Weights of a small mixture-of-experts language model, trained from scratch on English Wikipedia: 5301 steps.
Below are experts of layer 2 (counted from 0) of a mixture-of-experts language model. Rows are named router (the router's row for the expert), gate (a neuron's input weights, with its number), up (a neuron's input weights, with its number) and show model dimensions 288-383. Each number is 500 + 40 x the weight over its row's rms, rounded and kept within 0 to 999. Numbers have three digits each.
Before each expert's rows: a language model's description of what the expert responds to; "gets" lists some tokens that make up at least twice as much of what it gets as of all text. This comes from a sample of Wikipedia text that the model never trained on. Tokens count by the router's weight.

# expert 25
It responds to: Closing brackets and quotes. Closing parentheses and quotation marks ending dates, pronunciations, song titles and list items, such as 2023), ", ",.
gets: ")", "\"", "),", " it", " is", "\","
router:536457537528460459613439502484521495468497478516497497472522544546542458513540484460500535431505540496499503529378553545476515518508523525539519546456541476501505509456561552490522538496495529483468458513497492495476490506562514524448452552469510507549459476461576530530456512523535529454
gate0:454528512388486452472417434582520552499470549430529439496435487552494514574473504561518512553480508574441481453530565543435475581494536513528413521553513475521483589496461488546466507478503566441512548463495436518490506561487548485437455516501499544478508504442561500478535493562500475465
up0:475579470473488495466490456515600494480528477524570480493507467531520483572496530495635482540443453458426499530487571511496546513468535484535445459523548510496470465523546554516543489494463571443427552547533464458569518530507451480487484354478502495459439461510574515451504543574403523509

# expert 7
It responds to: Table cell separators. Pipe characters beginning or dividing Markdown table rows, plus location words like upper, lower, former, where and °N.
gets: "|", " |", " on", " in", "In", " former"
router:517508549528464460527475485500577566471509478470485477483478558547536475455538436486514484477477516467460505484438508548558551548526483540496516546455570491570484563538517526559469578419470532485510526440523523535566479492569513521446478550454540514482533556436567551592408517483513518453
gate0:491482483512484489496503535568465474520449466463528504486523513478498533476500524514535564474473461481519545432579495458528490520420496478526449455527498616482501415454464537468556493509486438464480532502503514552547437526499515550465495474469513535545505457384430473501475470524527447495
up0:486487534491502550507441487428500612489545465523510541525467501439528466583560450494551493546499483468411469547496496539560539491490457436509555499461400506530519592484508512492443457440481480576470463515474429399546499533510529463446501537506495501459493543559511533519502461554521551493

# expert 19
It responds to: Sports career prose. Function words and sport terms in athlete biographies, such as debut as, signed in, football, League, touchdown, played.
gets: " a", " the", " as", " was", " first", " in"
router:556471530559461428578473482519547511505496458519526426438481499513539469400516530477542539473547459461481486461502482516537553525481541544511441577510555530504386590495509487544542503444440473512490468556523471527535544509564526579467510486519566497512525523529523535549439510456488562464
gate0:500460545533471537522474514492544570498532514559448484440531508459476508513446539544480557488584582505489513481508459511520577550449467578536479558448523491492486508449509483521509525533492485512535502475509538469548483388490532538466526461545541512467469562559439404494541498489523549508
up0:461483497503547506464519484505539436543479500427608551478458513521483509530547442491506501443458408483560503509510545470506478413497508435430512473511462528486436454539417531421514484505453503510451455508554501481464486575525434510556506584517509554495532427364574570543473454504493441501

# expert 28
It responds to: Prepositions after nouns. Prepositions, mostly of, in, from, during, between, that link a noun phrase to what follows, as in "history of Pakistan".
gets: " of", " in", " from", " for", " to", " by"
router:563490525552471471546501540525539463517530472451532485450539428487536489487539496488563537509513484462439528518495534549511545496486458638531519524434593478468477521478551524490523549502476512537530456554462520486440522489529538494501449524501551478559557509456582542506512523524488547511
gate0:455504541539455484480562431529490470511518492509505555544501408475460520490468516541433497530550540572526558518510482454461514456559536507504522474555497549470529474544499516536504523429361534536507498472469526485471477479510505519542423479486467472453497511481571459513460613387467488483
up0:553475458476529533485490484494442507514512514513520458536486554486518453491545497507575522517466432464479469480434470528557524531495482462451438531486501435486505539418504474492538510598579482500482460512489485510483509555452526504450612434527537458553515497503495584440500536561500494497

# expert 4
It responds to: Name-list separators. Separators and linking words between names in credits, tables and citations, such as semicolons, by, with, alongside, ampersands and pipes.
gets: ";", " by", " with", " |", " and", " &"
router:547525560487421473586512498495560503508538507517446490454528471457531492447550425507533554451525541500479491473463470544518503463478520556496482511453571536529458475521548525607558556498510493525529499497522530512452459471560521550487437513533552475557507583454540520568481536475461492519
gate0:500473465514559415476455488445529544502564445534486458539514492568522468491483512526479533517472515458530569556512494481472548454501507475443541455535565523412473536515544415484507451509562503429526525443503508549456548488539579531494566457476460535467498536482504508532478502414475584397
up0:487428506497496492497467540476458520514537493585487449503503549489504507475505544475470457545538521497484517470468529519574504537479451531507547469493543571423476517552534457509497460536479521462533532564493495467514520522559468482508519417537443476549543473519513470547508410461534580436

# expert 24
It responds to: Table cell pipes. Pipe separators between table cells, especially after numbers, dashes or scores in sports, polling and ratings tables.
gets: " |", ";", " 0;", ");", " -;", " —"
router:530470508524461406525510530497585528527490496519485524422531466545517470457514451529506577475463520476459445491473535520442499525439557515510457531517533542496428499445540487577510514470463554504490466500523519501514487475546531467471519565502498475507573538446504512508428564508524544462
gate0:499468486565512507497530503462522489532481477523514539469577491484529495552509497551440503573394546480507397482480375500522439560601504494452478472492454441462508527432564462489522509507482559495432461508469513482512490536452476470533461471569520461514501529527456565462522536513518516564
up0:457426401503520504532507510497493466488554484538560459550507551475481483497532501528492454513421493493460454483533421598507562495613539441469539500437516491547481527550456581536441434509499518489542468516504562500498517487412510476550444464512522462538508474555453546520525524513484548515

# expert 22
It responds to: Sentence-final periods. Periods ending sentences, often fused to the last word piece, such as County., site., ins., ly., plus closing quotes.
gets: ".", "s.", ").", "a.", "es.", "ed."
router:503469508499458444578479536506484504532442473474556460447440488569501438463512496436541556496474489470448529499466512504531537539466505518489439507473527523516486536412531533535458531437406495554445464534488530474526484451550537477471511492506480427572571540498485529535487539498460519498
gate0:476515531510475503533538481516445493465496506476582508507421480557472494517447422469520411556545526452540591461520515439469556555522455460515500482503541486500478560483495464489460478450502509504507558566533493469519480447484474451505482535554577455507547457498601510530534477472554509461
up0:456492517541460491473528551491448507468517526474502458522447555578503532532474452486487427524541553546485601498502495457429531581519473467505501536482580512546518491420561392536473495486531479502504535560449491438513441432482523472495461533543543451482532465485527496468617452483508521449

# expert 8
It responds to: Determiners and possession verbs. Function words after a sentence subject, such as has, had, its, their, 's and numerals, as in "the town has a total area".
gets: "'s", " with", " had", " has", " its", " have"
router:532511537537477488542490519510536575524439482474534483460497536546503479474507493506589527504491506515497467487515486549504451512465536510484481542523602486551436537484578571520515517449491545563448471527592549476504546527483575534438470514524503492510557570465541463611451558469483521472
gate0:530509537483477486534519518498496495552592503483590496491420499533446392569505518512428501542602531486484457539574502527476543501525483481529573561527573505519458468498489574505474520463492545454496460599444488487494508564532575468529544536538534517509469544577448485505534549487573426498
up0:481537485503477509462565539554490467392450477455572425491501515539481490438446423525523540520486462486423461535515424491485464528487514508483459481558449517394451500466517526468566387467563566456548450488543530412543483510495475524475470509502460566470525520479538512487458504472528495496

# expert 30
It responds to: Commas in lists. Commas, often fused to a word piece, separating list items or clauses, such as ing,, es,, 1999,, plus including.
gets: ",", "s,", "e,", "a,", "es,", ";"
router:510430555545483460547477519442579513508505476438487486440489491542522454436544383487544519500486475457462432492419399541530546522525495509503477483475539503451459539469506462549553501479497517509478471588533534544450512470550536471474445542532532453502599534436524455541448523539454539437
gate0:438493592528534488512457533463509474550471497535437543536467489493510476528475474491513535510427553447530482468422519536417524527453485525500479500458472501473418515457499481520539517470412485511508403534570468513522487515455488492524467542443596505581473489551523471540529471550574550518
up0:451495505518449538564469499518539479549493585473518517504559580576599460481537498586550466490506544495550481474505485493576439468526478518509559519465432506520482521451458445522468512469476586410523500483563468537509513499445521542484511494508530456571522497436486480500469503423549496527

# expert 33
It responds to: Articles before nouns. The articles the, a, an in running prose, mostly after prepositions or verbs, as in signed a, was the, in an.
gets: " the", " a", " The", "The", " an", " \""
router:513506558462508457525433540501532485512559444476518518409515423529569461504574411442536558512457518443520473471462466508514501501482489572530473486463547506487441514436504488537536566460456509488495454545566511504432555478501547503445483545493549434492544472484529479450465523503497569464
gate0:446500505532546513583512460453525526493509569575472516474528456483479480434516515524473496478548495508539548557567477436525501535528621497477439508459477460419504436475499476470511483502509487504482548512483526510575504543514543560534482465538479459491466549471420510537555516506602394554
up0:435391484490510488541509490440503473556547431486549589527559492488483541535491523472469490479577491558543465486436538449484462495506524521510461583495445484484537503494495449475559483568376554521507526497540458466472512533455498508495535524569455472496492555493552511508525504536516422489

# expert 5
It responds to: Mid-name word pieces. Middle or ending pieces of foreign surnames and place names in lists and tables, such as -is-, -or-, -ovic, -elli.
gets: "o", "er", "is", "or", "i", "os"
router:588420514516514488542506495483542537454454486505465479480491495554456369467536506471567491443533479499486478529464449455503539545487541491507461518481540530506462485510519545527499534437403561565408461515572511497484559467511508533483479504511505507521506490505538529522497499460494501489
gate0:546438473433500482506562618457545545508493476436474524550530516492472445384487457507528487464460539511450562506585509503464536504528465469430476547575470531447496539505473459424566519515472572544505516509551476472559492568527521505500501511514521493534460521501492520497431520461562513494
up0:486533569532547532527535415599495458513539483544493455446488493553495497528490449493479515506541552477414468533526503437511563573495458613514573427554507525480537536503507535489493505480480481566490546548431489511523563488471511420437526509437437493479480475505492510433497443484512487515

# expert 0
It responds to: Line breaks in lists. Line breaks ending list items, table rows or section headings, before the next item, such as award lists, discographies and result tables.
gets: "\n", "===", "/", " ==", "\n ", "=="
router:523487499514511472531564546524578526497507467508541524403524437485498463470516448484534529541529522440466469550462530504512544514481494591520515567472526461540438564397503533492447547512442485517459407526474561514459547521472602456426414517505516406524514529477580530507447506462496527548
gate0:529488476532560513454550501529464485481406420474485462490529565522537493538634561399618523533490506515470522579460460525553497504528421517539447506525490526475471501554456450488465453460518557451459504584480456510494501520448477515508522473487517512538562536505501462480523442470477537517
up0:497509523492456436483485464497470523523638563481554512455492463487446498486399479501398524448484516480520527506538564460465508483553581494466515504468549500470510485446600575513533506506468477528499484469484516524539525480531516451456470486506538516510487497502513503554510604516513493539

# expert 21
It responds to: Plot summary function words. Prepositions, pronouns and verbs in story plot summaries, especially to after motion verbs, plus in, with, up, him, tells.
gets: " to", " in", " on", " a", " for", " into"
router:560512501576532483559406481474535499450610493483499492474534428553478475474531433458517515481502477415455416496421490519560450513453502555481495448436535518551439479519504513578530532451502530582429418497562509557529549503521566540448501547493571444520461528526509467572464528485455533513
gate0:463542484541537512513476508598497433556497602442524514507526517603553475475594434515531488546516472410611495525473546527497463458552483461500546519498486479500550484457504491484524460472444480518503462538464429467507554519507539524508447511486439561487455543524542464528483483522526427480
up0:472491470561532522578517520590484453619495489451593472519507487609512541492524481476540517528474527467552478495466553529474485469555529460481524480430487481500493487535446492547513448526450515535556475556430465482523495564464546541474521513530462543545506503512574460588497576511500514516

# expert 6
It responds to: Field colons and pipes. Colons closing infobox field names or team names before scorers (Folded:, Dissolved:, Stoke City:), plus table pipes and range to.
gets: ":", " –", " to", " -", "s:", " /"
router:535481507535434430545538435509532517507514516459538516507502460531500484490534440492524559462532469493487492516485517507533504481482496535485365548530562502538402564478521525560484556449499524580488510536530558552572525493539574576464410521489528469502537504484592505572448552490492562481
gate0:506526507494453542466488580496520515558541532451542485431471501487567543486552409499505537482431545514465511498519430497502472533529399461558556598512432469558521539471526509550523513511545544521488450480508387542466415534529502491559528530464553563496551528508544579488543454517523487454
up0:560517485559495444500491465490505556485464454454475516532507533552598606426436541577532490487533498476506556551542501462458559466570543443428512463489538423532573432469482476482485540559499490516489491519508487497539540494453514471438479543547444522575471476445496563534519495485527507514

# expert 11
It responds to: Titles and proper names. Words inside titles of films, albums, songs and multiword names, often right after the, such as The Searchers, United States, Northern, Love.
gets: " The", " United", " the", " for", " New", " American"
router:553472571500460485543503482518574542514495498435494450483519556507510474427526440476567514435484509459530445485458454517539516497490536529517471522477534490528428494460548575523509534421463567498448499539504532597479530461503510496449390522480545496524525490467543506545410523504532513458
gate0:543470451571506489397520486535520531433535551445440559496482456557494525461465503486433517473514421443516494510577548551556494506548475501491467522514499471580513472482484518449536494497449458566441537560559500615570492542463506437486506459482567531516520455549460542444428520575460523487
up0:503469507506404490485486537501455500506527561499504445539454535451521466484487523443511526470572478519505476548481429458504508484501555466434563461474485483510521517582464429475448533518558500491501583558494419576488484600514503520468530476519507538490525493541488510521502478503513493513

# expert 2
It responds to: List dashes, history openers. Hyphens starting list items (stations, listed buildings, temples) and sentence-initial In after ==History== headings, plus re-, non-, earlier.
gets: "-", " in", " In", " -", " later", "|"
router:510461551481507470584454530505503573458517489452448445453487545454515483488550404455594531511565454470521423464432414500513546522439503479463462494424539470524513464505490535484562499519452582534503482541469569470489494507522470506498464530519576454513479528499525440522433505569494511487
gate0:458487484578483526435501443523475511515482497514546455443470459501476491481472504519454502471495491610430425410463546527391451513444474538459528507500519493515502429477448562538483440540479522480552546476458485460552484584515491475468527546551421520504516498514519553516486537528472416453
up0:456517453582527521438450435547505526557498512537590510443488467521463480467447507522441511407482497551469400436463536542377501503421486530454562523524484517547538448538505553439512456503489497479552515492442478462543483607545500538469553569504455515501567443517533541480474452551480455444

# expert 37
It responds to: Spaces and word fragments. Bare spaces in table cells, pieces inside math notation and odd words, and sentence-opening As, At, By, For.
gets: " ", "s", "es", " at", "t", "p"
router:574488570487488490530490575513562524508486478488494455500536529547498434447537523520594506525566545520537481512469533459484487502483523535534514470440551502509490535469453536527515540439472525506477464556591496494521516474492531505467395549497557511518544449455586476565452499527542528447
gate0:527486495519501477531549579496498489513558515478511493521474515464522513529625472600560449539534491523501503525460481511464407453448500528532479488507504517450495431520541487484540554468447487496534515525483550492492517462434509537472543505518535587520457411491505486581548478470508476484
up0:517485406481468402566482483464473566536512525467492493549520551443534518487561527514495508543498563445534520493474464565495465582475445531564524507532601516526490425456499501446552502505501492504509473493517467511587463535518515510465449450469482555471451396556494558451493472465481501530